config = dict(
    d_model=192,
    n_experts=128,
    experts_per_token=3,
    d_shared_expert=0,
    activation='swiglu',
    moe_layers=[1, 2, 3, 4, 5, 6, 7, 8],
    n_head=3,
    norm_eps=1e-05,
    init_std_down=0.0496,
    beta1=0.9,
    schedule='wsd',
    decay_shape='linear',
    dataset='wikipedia_en',
)
Below are experts of layer 2 (counted from 0) of a mixture-of-experts language model. Rows are named router (the router's row for the expert), gate (a neuron's input weights, with its number), up (a neuron's input weights, with its number), down (a neuron's output weights, with its number) and show model dimensions 0-191. Each number is 128 + 24 x the weight over its row's rms, rounded and kept within 0 to 255. Numbers have three digits each.
After each expert's rows: a language model's description of what the expert responds to; "comes before" lists some tokens at least twice as common just after its tokens as in all text. This comes from a sample of Wikipedia text that the model never trained on. Tokens count by the router's weight.

# expert 19
router:167137151141115084115138155105115150144159163108144116133114127099126101140115139130132136094176139148111135136129094154151153188092109128144139132154147110137175143115113105121095103143131169114091115074137157127087133106163125133131121130168129089120130115120119138101152108128112149150110067154178165144139127116145153116154159143130090103157099135154115225175102133121107100144166185122114110127110097128122104158154119124160098134145192121121116118146132135154131115139150123166134108130148125151095081089157113130125131129114128143126102119157113101136110115136152102136
gate1:098098112125158102149164147127128154151118151133087134137122134157109163099125106154135128117143128094146137111096128115117137117121125139159122123154126094153147166158155073106116151126111088084106133102156173146151141143127111143133142137147121114114122096100111098109150137094102155108141107167141094145141135130174134101117155100121100098125178137157170157116128132126124149136112132130100147133107124136138033139187126086193113131119141141118140151130164100137120133095131121142134156170165140115136091130113116159102120117078129095114074086096135125095154109141149139161
up1:127091149123128138131114121147122178138138176106100128125122146136158137152157112142104081123114140108149129120073122122121114161129147141132109084123089112137098161136143103117130171110069079093109117137123167132143126148129163099157148146094134131099138126083133102128114157067131164125136071165091139109122111121146156164134106115133124150129166111169132111118112109179127129111137113105130123126127107143132119135140117144143105147120206123105171135185098129169166131137148108108118158116144164134131122127114164127174108096088167135129096109117145116119117098160083136115
down1:121140164138132112144115141115136107129082133127161123128168111128083135129102142130153113133135125157150144079083094151150165137177134162132176121143121135127117148125127163093111105084141102139131188177122152074111115078119120147124172122098119147124166110114086099123115143123115132135117171122044143136171110146118152158133121151113128130131115151133126107111127186145166114110132115140151088107109140136167122160120121155159099137120144107093146153115161123111144128110084106083129148087143136133152173166143112132114095133129123128123082119129117093126124135110142120173
gate2:104134138172140155114143149152109105135136133142136115106164111115120125099173100170112110111146112122123118162120097105079143145089126148114097116130160133117170107077118104191132135130137132129181160141106146155106082161117120148171149133133129112137145093085126142125167123126159172172123106128084110117123099157146141168083176151093112138143136082143132150145159124139137116106118136128152137120128117132134125161137148146142143089178167134137108132095127145168119133149116125124099093096152105150089094152140101088150190153101111138125097116118153129124110121159136150097
up2:116088091156152089134108150146168170138112132167105121125154155154131090090142095120110130120139141091050132120137124144122146137120109122167149125082119141142094131104134143134107109122144169170123116118116134120116162133110145126124095146173134136171161082094146171140143140113119132115146139188164096151125092130126128090135158121097139132118142127147117106091103104115118130130130149147131129096108111173140093117155102119154154124128124128131142103111127169113138075143114129117141154167204129132126128125138155165135088085101139059150128155136162116125126135148133163122
down2:122122149121169047114127120144130166102154165103110088138114118139189121109087155148108133085127116140127072141115058077112152144105136142111112092121147162092151099116123107118127131115140160086121151129101116141059149107119161151176082141119096125149160133123114105122146149143130159117127151116150122153159132117108127160124127107143150117115129127148135131141084182139119135152148135101138146155148114143141131115091106128116089136102120128171166125154152110124105112117109146083134151168107139121118141077121134133154171120110132107098108132150134125134147110115143085111
What it handles: Individual digits inside numbers, coordinates, percentages, years and vote counts in tables, plus pieces like lands(li)de, hams(tr)ung.
comes before: " |", "′", "0", ".", "%", "″"

# expert 44
router:159128099140064156115130131151126140154137119167149147113125140118167130092141157140144142117140147154115147168131108173160114147105166102131138133108140129149180122144094094121126138154111138136155167077124160177091096169145099140103135154159097109130141129142136119092126096128104148137112110124112162158189128150150115096136152164149135120101077137180100143167154135163127135094100131101113166133113128125099140124112138177155145120111128122091127135135161125131087131151091153171124103131117148113111107140172120135112168100142139129079106141154140098098134116156161129155
gate1:129159166091126119188113125129147143144155174155173104159160155065102125142149137130096164090122106137102121160149129150092168145121112168115113130176157134093151160139124142161128098157122116135165111121116133119146078137123155163084152158137123146101121139096140093109129081086127134109097142136136092139137102096122117180142159136145114084153137149115116146154105168130134130126141123114128111148168120126099140152139181179108109112127145106113115152115139125108122107146109108162119117113161117151130098105144149118096145160134131129120067141135138149159152129134153157095
up1:102130139165115161167102101132126108134142189133145150149147101096119132166115167136108118145107126157117111132127134156138135139133073168120113160183146145119148162126152120136164132139158106126140139139141144146136101135147124180098132144086113131135174108106092079152135078123117119109131121144098120186126088113129122129148137146146132108146129154139124115126087144140127172112120098139120145121128117102099154110104146146109132111130132107107102145112069154094134158103116129152143137144130162165101091075085164089108158122156150161094125078120122165156131130132149168077
down1:130123110181106135116124150103107167132115121118118142111087136137111131079109166118166186122112098080166140117146133165162103080161108144122118113129150143112125123155131110106154148141149090116129115142138092110125170133111125106194144084170161158149088137135164158145139125127157187108166115109123145119124134142133163129142119125098136122093111114127168153097161114137143105131120128140123083156128168125161111129140115128118111104137129129116159143138102169164137176118128155127167149135059077110131133134126110123109113140146130125138118156094127140069128162100121095130
gate2:109153132154097134139151103132120114129109106146164103100132120160120148185138129142103120134133114143182141127124108137145135150126121104128073072157153116149160153135123140154109137107102143102140128141141132173103103135127106143137152103127097166128128080166138156103159062165117174118107128113116116155173141130167169131086139145144085149136112137123154143091123112134085186169152153154094143137101097130108118123136123104155101136157125099132127108111112081137123106167141099132085130135125132117127133167135096118064165143096152158135152120097103149153158135146120147118
up2:124134081136150136114132171133122146127155196143113157175102109118113120102140133127162156089132113098109114095123137098147138098129119111128152158110120153111079119141088164132125149138134113134147123116132104114114128137101141134115139166146125123144175136086106117163117147118119113118170114156108132095062154131094072104124090139133138122103158093146118104090179158157138111137093109136135161150142113145124094142126124147108149125145169169113094126117150104124124122065121127127166156151188093153121098105140134170139113172128143151140143103113107172084122137151140125110
down2:107124148104164144134136107117113122155099133146105099130110095106122088113140111121133134074146161127124120076123147137139090164154156124123168127125098112108134122096130158112107126144120142131124157146131132118161102164142122126155157104165124120117124114079125194111189095152120140138129129166106145134148159127118142124121124122136128126127101062114151168122107051167126181126123130155139126124170122133157126156106115087164137102136149158123138142115121117128163150118110078162180135149119080139107145142105064096125143094127126149105084135105090142152123141141131095134
What it handles: Mostly the preposition in, plus verbs and nouns in career, media and award contexts, such as listed, featured, miniseries, Representatives.
comes before: " the", " of", " a", " by", "|", "==="

# expert 20
router:190102106129108108134147149088131184101150160126126150082115129111177129124100153094151148119165143122126180153133119163152131145093132121169138141102147141160159164143127100143112115159104119063145137089094150161106108113135135148115132154144109108112110152112162119111124112115118175139121094165156170136138162133156154107143136117155123131142090133150095184184101129132113143156113176126131127141133145113065135128114132137150104126109142108103130145152148127150142121123123127182099094133087141121104111122154134134089112128105134163087135136154123129102136127168146099114
gate1:100130138153090126116100128151134119152152130135134120162128140128113118118133160135151156106145139107162121175113107118169106124111125120103149119188129121114111125115157104113130151148116103160145155126183156125132135105123126212120161114124106096120146143094145112114148059101101128168142117151086110134138111130100130111133100124137161141129141157126069151164174149075122109166143147159113121121096157134128124119104143099183099104118082129108121113093170138126141167091104094110125152140105114113141099134136151099131125140105126147129096145157088088117105083091143109145
up1:158130131102146145102122080088140133077123112119123107129098140127081158120109122099181103136132113114128130120147134184148150162138087135126070112133160123122121127110107167107128112139108148124094136105134108117099145107134113094095108116127114131185140158143095120139145126132155133171164178171151168144131158127143133131163158125114120131105127140107121143130096143111163134169159173148125128099170112127129121139119125125157126105126161170116147164139085131095152129110163150137123155103113153127138123069143145168136094126136129170089118106082174146085124154105118088147
down1:104128118150144165088113070186139142144166098153157130150130125112154115125115112139108109146119103155103136138086099188112191129114125168110145123102138127112144131157158140155166107160139178124136098141114090141131119178099147151156089105151129105126114105143121121166127120138137126149128112153157174139083124151119107128118140117140064136103162134140142113103105110121140138186094136105125169132132103120111107179127150140116159120161194118143124162134149145131117106112122087132081106130128159129124107121156117163155177139139123146119148121151138168141130111130153113133
gate2:084133146097120176081107158100159105131170156101127126106146106168107130151148106125108129085105122127112213133101119096107131136092143123186121135088094144094129138124110148144128125132122118149108143130050106134153155112144113139107140146111141141111135117110158148110156104109119143151117127150151123097138096193133152125105151130144154124094084092146120132131159136160147141135137108102137121150095119136102112168153135105125135137130081128132126137117134127158125157128109134133154146146128091123087080162103146123147156128122148104115123142189071111134125129117187144139
up2:161173123106132122086109109153131105113091141139112133097089108146186142126104101111105134145133126115131171084155172122128122118114138139155157120114122139103117166139125144174159070152103118116083109165139100123138132166140141141128125130102157116143131164165164124122153083141131114155142155168163119160140140141142123117138086124133154166124129062130105156127152156102173128095109083101084130117163158115128101128150165114085151108130116150157120129168082135117148107131099115161127140121108151103136145105134130130147173126105098130152113110133067124164101140118139120136
down2:148119137086117134109174122116149147120109110128108104151102111082094191132092137091131132044166118085119115173143180092158103125128146114128138145107109095084102127113141150167100148118145123142160130133171123102137131152133146115104111102126160102160084106134157114125138122128117123111094138135118134170156174113159159113160084120144156117101164127098146152174110145141132140115109126104113170116126161139137154121099123121093098132146080146139117163132110102134141172130090124103095112104125152116117097103121146137102097158137122116136110119102102134105106113136128130084
What it handles: Single digits beginning numbers in vote tables, scores and counts, as in 6.75 or 27.19, plus a stray final t in tent, Fort.
comes before: "0", " |", "9", "–", "5", "8"

# expert 5
router:148116105145073128136136165120143156123175149151139126086108153124137119111076139102127163096167163142096151161146099123132119123142154085168107139107126122162140155103122105152123130156092136094123114081088128162118151132143099165112144169117094134155100138103146174106149120098137155110146084123155127116114134145151157115132131142138129129144138136118084148161128133121137101167096163142111165132151130086062092133160122144151120123119134146101124116135159131171101122168111150147132129122112155126108066116150155115099118080106152140112124127189134134075128118120115121141
gate1:107119145107157088128150106128148067168157069140118097093100179162089114095114173123126117155133094112139106152137117121119115114122160091120134076150105120171152110105149122120123162126111106113128173087119073135145092147126128096147114113114126136136131077148117134150138138105153122133111134087135113116142176150114151134106123143115112132115177114128104120083137123106097059139121144163131147137110116140120085141136161125162105152094171159106117110156074149141137143122128142091123085112137141151137118143112140142137132118077147132125096108092136142151121111101147160129
up1:088089153152100141171109110146116124127125073102142098142096078112132140168136142105130132115105101127112119100142122093102122136157159063084105146137147143172075159127143099143160132122108162117122154134148144131131191144117153090161159121122144132092134187116095109132119174152125120099126141114084132142134114101147097117093117105099113109125128179166119139126145145138150140117121149135099146184116126126159141142069112119151126112159134151110127137095138155121161131122116136134097116091114166100111150149115127108123161138114095168153121114121120125138132111178108114161
down1:133155152128130136119092148152130143105130132144105092135098139164142104122143118121111119129124099129138099074114142116143135133146080122139128178137121151121174129130138121116158171095127172122148099112137122102137140152131158106103126115094138101091121143135156119105111097122120124123100092136136108129116114144154159174150140138133131125127141098099074134155155154138137095152139150090119134098166150105105113091195106095159120085067118080170129114151093112147072076092184160118138123133132158139139110145169169111116162148139105102146122082129126130121136131099139157106
gate2:109106160135110110140121119132176131114154142112126135141151095115100127149104142173140138104114096125144122115100116116139084128121137145115137152146150099178169175116144106103096102157129089051143137102094111165166147109095096146139140114157143127129159141149140139122127110150117108156143090134109133136162120125132147102172110120125110129161113138119143144119154197109123156109084121109118132100129142115161123137140144102140081128159151124124139119118127084131097148120103113177106054110114079146137137097134138130138189150116108144179080099113112124111124129162128135087
up2:129114155153115112136164111113143115083073117050122134108134116114134121128076156133159095117139108135091113140147145133127152146125072143107136179136163089127116099133112125148127114107124120126117182127150083137099125143147131108118123103122103135144131152135175098140133122137168103158142158087161159107109122118135123124148129167128167127146173186169108122148152128110142119138102150153132146115121064164142165124172152144141132172087175131126097114108114092147155149120118142141135132154103142162126089131116142143141134132128075126118117070121158141116141164132139120115
down2:133137128213117175129132138088138134130104130151103184129148145092160121096085130123080113165126146118132122173133139177118151136146123183142137168114110114112094161113137128167145146139142127121140161152114129116140125147111144144140121150128123088138177152188122121125122146148155135105125161136127120188088140114134114113144120092117115156144144171153153107110140109096121096139126153118126111128109120151132149134157150102185165127088142141146166159135095143132142150113145184119124195155133149130120119158141111163139143054145114140107111142131123111139133128132131122135
What it handles: Second digit of years and numbers after a leading 2, as in 2001, 2017, 2020, plus middle letters in capital codes like BOARFISH, BUL.
comes before: "1", "0", "2", "4", "5", "6"

# expert 46
router:167119102143103135138105156130152150158149131132147104109112116097103105141109171128116146106157165158125148148155125172173152116093130113152113148130182112111144177090094118137122130140106173122134135111090121140089126132105149123132111143154110125111159122143128124133155079130135127117130103133143155105150132174122106106140173161158129090090127124100137202117096178105106131107126139116145133131115116115072105183158137164168129124142107147110138113115155130152102131093100095189095138120124126124117080121163099103139129098124111139115114162166158085127128104125154122146
gate3:114129154108092127140111110145139140127140101139130102141112121125138049135129160161119135141122154147103154132129114121141087103148136134131127101135130156110108159109169136171124125141143123107168172107110098140130111132098121169157177147109135152155134141144142126129147105092131086102097115115085128127123077122105106158124136109127150107091120139128134149130146109138126120132127122113115187111100146120098130161152125123110112088135135081112093160135117184187122148096148123164077095136109118131101127145173130097127151133146183185159133160177103095151103130156092108095
up3:145098150127128157130157124178139161052093140113118132136113113130111077090110114110095109124092179154147169143143145134151131141103105109133159112111153118116098112143152160147115122138149123096099146142106105134094146106146110121131123136155114118135135129083093138132164115097146113088124133105167153114140091099118103116148185116093157129103102133129091142174106111109135116172152139089143139132102130153113140173166101125112135120121127147107119088153131161148161150145142138140068148172155106133149113135147134145130100087100174130150127126158113131133097121100145099178
down3:134131099109151134095117147088104113141124115109144139125106111146146135131091107172134128078143094116123139140088128122103141133134184088164115152111117122093171130133177108099079162156134086196141152127161176116121127173115158114093127157104132130126128126163115114093059113129083119126148134137153104137121114113134139098104106101103099120129173098116137122111130117137127114119121149162121120122117126119122111129076114078130155176127171072171162095172145109135108118103151156129156123090158153129147122125136129143147131152144149152149122120132083126100140120123108147140
gate4:102138152150128125153119149130176126156185143108169141116133119149133116112110121148096175129148148141105173144119144107144124144110115105095121155113151147104128146093157106164133129147152127152120141066113161122108118079095151122153172129099114150131110067146129170126148150078107146149124131101117162135123110154138108122157139159129149103105073137122114141138179138147073154129099160130138101149144150147108134187113122150139099128147110120129072117122107105114137160124095169149122118138089107123135085178115108123170112160118132089091124145136116094153123143125149143130
up4:170128172132117129116130132138157115115151142099166148112116136125099153130121129175074100140115122147150163145108140096121100124082153115127115148133133149114088154069175121152149116143128093139125129119126121079117140100112150107155126124149066113097125140116122205120132133088114129110143114148133161140124132181134115142146118151089175139130107105098118118114144157104124148086126171136161086127127160136102128150112134113118114125137133174156145119128111119182151124143086149157110137110109166139136076179135114098137115136077091134110157152137123126146135165152153157158
down4:138080130132147138117165126155113138126122112148106131122162154136115133074095072117167127095119148136123139074105127130077160117120151133129187095159122117127152094159142123101115108107158144082104119117121125148114128138156137137098147137154127103107117122114159095107142090157117115159104113108108097126138119137142129097102125117136089098131110152072132141133146117106152072133086132118094091143099129105128097125092156084143122134123111124108166104140086084096095127156109116114135149114171133181105128112119102135139106154147148152149154109174150114135176143141078130098
What it handles: Last pieces of names and words, often before a comma, s or table bar, such as Haseeb, Sebastien, Allison, vulnerable, brothel.
comes before: "s", ",", " (", " and", "'", "\""

# expert 39
router:179110087127133104167140180125109165116156148155150121116095128109148153115123144129156120102156163122140194124086117145154173142118138134148138129112107098145123160165108110156098124155115140087145151066083117147126119154131137123109138124173109114103132128137153147109154100130117154138112101142180167158129159165184151129142141155141112108135137128152097182132125098154108155140126156106115119148150104125082077174153127126151119151146155117102118144122146139172164122149133128153122117093141127121156126119183137159113114101091125134120141113163139130104126133153132099163
gate1:174141118161138128139127158110146135121111115102158087127102119120150125118155143118143121139139120094108151143157119104127149107100162113101074206141151106121106126166114115153100139154106110136104117114120083125142139148100106118140144070111190163133129148150119139113113095142138107089174129141102152166158108131177111134123161143121101130100123142155140125103131176130145174090084134088123149144136116120160074137116151164130134157140103135146136107150127132108122163169096132105150098128147122109147123120156111167153170125135112157149116104091107166122142105102119139181
up1:113118138127114093156130140110184139151139133139161098127132124123136149145161190131113109089143119160161127129138099129132130132093091134127092156130141156104124144129177117146103153117118135172159141142086090118106139148100118121172164120107074158102084116164153112117149113144127122161180129132092134150114122156160108119094131111143079149122139135110098135120115128119144093107115150158180119151101134146129080151127113117130141157127148140149170119090150156132127182129118122145128094152136136131170164136127162096139140188131133114141117141101144119060116114110110185142
down1:099080139155090152129137121103143103096124154127123092146128149143103111123104124119176083085153078134153139161142086098069104127126136106162128152118131165127110096161153115165132087120171130076122116105111115143089126159116130141090107099100130131146089101132130088140148112151098089176120132139106108119150124135100163120127129082121144142123119119120094106155171150138124130096087130113124147119177140073153117093157129108131067123109122157132131119143116095118159115126117120121115126114132153124096132168102163164116129186144147170154122132142133132146127152128129148116
gate2:077119107129142108123116106102100076188147134156144165182125133162127117115157124127152160111141115123141118149176111103143140145126124098137168130140158104137122125145145119122107193096160124104085149123124155062083137118133110141103134130125115094110179087113140144171147146138081130114133110120139151165124122142159118121155142127122097085137108142115128114148108134133090133130136140161124154116113168151118123143121098167134114140136105127103116132100175133092095146129089161114136081173119124069141123097116123142099135150165124089137129101147131082144141107130178140119
up2:168144098097178083133135163133125121134145106145094139100146117149114118084133129101139119137151134111159166123142099109105187132117135103188176172098089198128120129146143097162148128127073122153149150125095128129104107148139126112168131151151077131091138113130121112141125125093162142097127122117133111147099162122159143143102126108116069078098137126121149128134142116161144091113136142163148100169168116137115117108166107132141156163157112093167104157133152139155107158151125155121135138133167145127094146161127139129127122142090142114116150125152150133122116164128122120105
down2:123119148107135120168138142130124107103103084089126123096107135140167171126121074119144148165121140141092138134096138140126099174151180129163100095175128128146093133154179080142129102143116118121146119153141136170125124099164148111118109116146134118126084117129130126129154133118147155082168118113141134131136187155130120103107145131147153114136130107115097120141121155118179190101160123124132135118117124075139146151141151114093129189141107129146159146113103127106106093114144098136152148100134094124160137176185135138153083119105113108115092115122142129123173128094142129106
What it handles: First digit of years, dates and table figures, mostly 2 and 3 (2001, 28 April, 2023), plus pieces of rare names like Xperia.
comes before: "0", "–", "9", "5", "6", "4"

# expert 25
router:119082150134089076149140145107110151153146141133143121101120140100149133137100164097135138106179162130139147165105134141140102178132134076167124148137103128156156111152102083123102115157082109115113151072111110164133181109124137105114136122150119147126142127142140159078167145142114117141136076136154122128170111144160141142139155120113131124105107168154100157126132170151134122164163169140129172137104129141107088152127123166191123135144144106074136119120166126126133125102108139153106116151112150109160102144169129156122098105129126097089161142161130140108112131135124115135
gate1:116150131175097100135157102131090081130123158127124103109141158117130160144112112104095163153173124138105124158116102120111156096115139119132126126166113139125119180114167162091116136109139141153136159123131142111113137149119126098161114159113152111147175184113146121133126156181103130098115176137105131190131114084154143087117110096123139101134123102117149118113124161131168145125149163153113101149116170115113095133145097133147100096119097143111132131095189185129134151121130131130128127127116136142140118137118110129143136101108141143183120174126114086146112127189116159175
up1:094126147144102137149107129117154137177097132166135100121149137093113117119118127151119107094178175133149155134109139136164139156143140185139157134149145145157123123126122118096095150136139126085100111110178126126142128154106102100148066118087144110095107118112156103115133115100117149121096122134132123087118179158109124132121139127096133104136145160100095147118097118162105094082132150107162111090115109157128088146111132157116107126118171153103118096130162105115121144117113141115093132137138125158143167132117110106123144074134140123109071126097131069098087091124145169153
down1:105101119076128118159122133174127135154133109105144122139174145146090188164138143085152156151135102149103131110144138157118129103093094167118150139100088124170088111140131169112115146119116146103114141177093114122111122109158124153153122125129110098102137083154130145130153098091130168170082103148133132172138129131102134117165114138148087148159136078128163137119127100098126165085146104142115132101080139129113161136137138143115143119149092135163136125118156182158166134136097117131125140143104122141149134111109137156164092106111077140138148120132118114163130119150104151097
gate2:090123121122091146105111126135122161155122101119129123155155112133112161125132166167115133117128149192092117125169079061136104126160077132102094117154139132155102130115178093130133133142180126110117130118144119123134136129116139157104124144143132164081135118131114142103171140084118128136121124135145122200160115100109107128111141127082127116155158138106131150100110121118164115116150086143106153151141155162168108109159133100132119110161166102112118131123127159148116099146100123176113120150164128109119092145140054092116082137138132114145115128130122114108115106092154090130
up2:161104149106132152158133139094126120128138136127106108134112157158107113103099130106110178112104141078158159081118082129152120173108139140128127111112132142079117157166093182086109091112140137160169106124114131140122110129144137107145117124135170111103097120126113111124120131183132134151123124112096141107126114142122155082110122135148126108082078111126085102129131149154095116113118110120170078157114130099095092163087174164116155119130137136145110101163129122130158122087119137093124137087131119119106160106108153128094161101116122142145081159101126111156168105130125160149
down2:127133140112145135131134112147064127137115096112137111113142148114067135129119138125152140140128107181107092134137127155124138112150106133157094111142148138139103181146118097098140110140157121096108101097164105107128142148112121137109124099171091173139132135162099115188123137104110107119117146099134152135107144156141105085081135119134132158151147127101141080107129134142131109139147130200079112122091116092174135118163078085127167124133155110113097120117127116152095098107111128103178135143133159128123116173162122115108102149082078154085125114164118110125136141132135141137
What it handles: Nouns in table cells, infobox fields and section titles such as Sub(mission), Chart history, Career history, plus bare spaces after dates.
comes before: "2", "1", ":", "3", "ed", "ing"

# expert 0
router:140140114101110111145138128131105171153129102135162122128119154105177113109091135130152123107147182163099155116097154161153166145119135113156098113094130133158132164147097090126122119173096171103146132092122158165105118127116157159091102174153094101126119132150148131091123139161088177149095116118133159122138158148155137128143139148140132117156109134175114155153102117127143111126125142142154166140128118119063120122154141114166097158117132116111155150170159105126116100108150105174135124146107148105163110142187115157123106118155149123081131147177152116117113133109149109137
gate0:089148142145123165140120146114123097098132143105155111150143145083129144130131109171112121127100116191148113098141120116117164096136128136147118124160147121143132135119123129124152160139154135104112133088142160154147095138149103105155111102144178128103150145104137125118155120085109166153103162119137094150143140125167094084100135147120142175120156088104134159089094143114139144159187118098159099127122139131117118119154157111109071124087137131147137133117115131110110146046128098151120074136130105109174069112137136100150103098131101117158119163111116110154147125115131115155
up0:138134126124148167158094141143146135110110145111093174110166107106096154093107132128117121127141105101125135098110107145071169123114139086115132104108120137105087116104140129142146101110115126142167094083123130123133106157146125115154132163120159148072097113088136126129129180102122115101091157107144083120142090149160108158088162149158138112146110130123112165105136167143145102112147140137158128161109109124164114149077163133108113131176117109158111101153130180122130112130104132154135118108150110105165072119122108127094071131139113129140087142110129139174105135150150123096
down0:167102137086095140105130167155111151130150113135121133136120117111096104135149120100147137134169113151126114181158125116091126159112109125128133149114137086130183140151084129115145146113150116115136140158121155067133089124128154108164143084106179109148173144106148097188117130130121165123163112124115184140104125141121135132123177116128121138141115139137089101127142113189101121138139169129134129100097148139162146111128084127094153130125126125073114110130144146179114157149086095135120154143093172153094113164145153131148137143105143075155129130131116126114146097111140136145
gate1:151168099071126096182121121168135111137156073138130120137151170155177132088110118128148086138080153106109098140152158127128126121125117108141141112139120164121127156120149098097132100115078138088158152122105134161136123134123143115165124171138136131099145126136111129093106127112124126118113160127150131140147120125132137067142133104092150138133127120115190157142143114135131112141147136160122137130107127150099102152125101179127096116149137112168135154132139162130158120078142061110115113130117147138174149141158131129072124128081128142142113177112124165147090103111154160156
up1:134138166188111089126132099129094134074117096131150111137130166159109142123161131138119195136148127149114114131147085119110113118090098139124112142167115149152146098154109119109152151150142089135144139142092135156103134111098148091138112125130125165119135130136163114140122115116113155182108106157076143148130141124113117135132182139102136165157125154064114110144127136102113096135113147120141144111130121108161130132058170089174145144102108117133147117119163152133139097114167121085120141101132080085117115155122141114121151140174128122130145151143143100107155185120148133121
down1:097148102089129152085132138142146181118084118138123131132188107101174089107095090135118106075133116152146135148116083190119097119117158119127115133094126139102142154132148129161105171146120107160125124154130150175143144168121146134126168121158169122152126107125105093126120150142111159102131123141177105131103077078178120131134129074123136106117132126145156140115056141156117131131170141136128119119148151110113128134154125120133148102135127155132159118111078130124128124134158117105134096161090132110166148154144108099098117139094127109104116142113142144129135140152145116082
What it handles: Words and digits in election and list tables, such as Candidate, Status, ±%, Swing, Title, plus clause-openers like There, However, reported.
comes before: " |", " of", " that", ":", "ing", "%"

# expert 22
router:151111136131087109176100149140114130133132101135164143133107176113128134096079139111163139097158128122109170153143133143150149143115130080130147117137170110127163168122112097097112134153113181073107147118136102163113133136131107153123155141155108111110134120142144185104167122130152128125111149143134155126163105141141131130123164172122116090111113152146098126154116165133103124162122157157126159135118089136112138198113161161175122174139140157104143132138118109136111112123103147141149138152137126110134100080122136122159116135100101132135075135177136101102139126142143090194
gate1:125162150077126160173102155128095145141162153112080123159118076101166152140142137110129120120155141128137132081114130141118132161124152123113148200106144077142130094150100098126136131184120135141141146128125127092136083110122126135099143153130147141146111182113120100146119102189142123137085141116093127110138099137133160131168124099135119081141107117157111119217141181125122165140127162135127136142146106127126116140161174141112129141158097148114137106111150148113104120131115107129131113127108104115165139106139121116154140145141101139102113151135137113076163139161104122109
up1:122112117156087173110138120137145115133107140142178107125117162165079102130081130111122117130105139152145142132095108115130113100161163159120088090142161164124143179117121151158144128081145118108187087126122150170156137155128138114170113125125126146135152108101114120120150119103115129181135117127123146156139113133114094160119118156153137131110151107117155132058138078138125087122138132125177113173104139123125137126130118160136145094132202100151151161146126113159101123120143107151111146094112124123092103163141110108099183117123134132168140150147125146160090121141114129109
down1:106098116095126129127100133080120144136149121083129114128117130124147084136097141135128154134139101131153127106101123156086109145123146114144126134168146085096115131106152126145100143104106130122117138123157160092148112151111202145138139139163137134105129153111144142113132104139116158144123140136121137119163132159142101120157102107093087112149115154160084193138133102124087107092181062086111087129150111167117093150152124146133171122106113148145129119146134130113120129157113162152121166111095131127099115148091134138137088134125124135110102157110164128121169048166139132155
gate2:150115166136122151120151100124160122175116086139109147115119138139146159103135131112158139144160098090129103134131147111164097093134149139103123122148120115088091119147123115077143124098112076153117164141091137150118109124123112135155129127078162108118147131111137129132131142135078156152133144100104191151128090079135160156169107146195171145165122138121126133135146161130131135150110102099114142093141150106113143120171097145149056119140101139079147139126124102139137165153141082140115140084141151099167110144111122135109113143151128121116154130159089136152133136146101149108
up2:135128130152124163137155108104141119111135134100199114130132115148117153127089139161124107122095107160163124142125120104122122132123172154124112092154157102099125146095150166126087139105151097128133160122099086114133139096102140151176162162120107071085125135121136151134119147090093134149118109111171118128139112108134138135123165126124145113140143093105124136104174129147118094096144154102124141120100154132096136149122149128153107154143149147079119125044160107160129118141127097159142141067122156121119074113132130130088123119160140112169095115178086114131121148149144116105
down2:169110122110181123107178102138120152156148117141090114129109137142110125141131142125129116106114129141149127097089143170133111087144098109108134114170124104141112104178137117110155165162179111093107118111149114122188144139122106103041146135130144186132141102142127171113129117106127134106136096107107165089105141087119149143101094108164149125168111168127110134150111162119131104140141111168110142146108144123148114167137110131106118104144136083114136167166138194119120121140098128124144155161095143107175126147134149155136106122118129142095095143111112141119114122116123114152
What it handles: Mostly of after a noun (Communes of, versions of, teachings of), plus inner or ending pieces of long words and names, like -ous, -ino, -ed.
comes before: " the", " a", " his", " this", " birth", " their"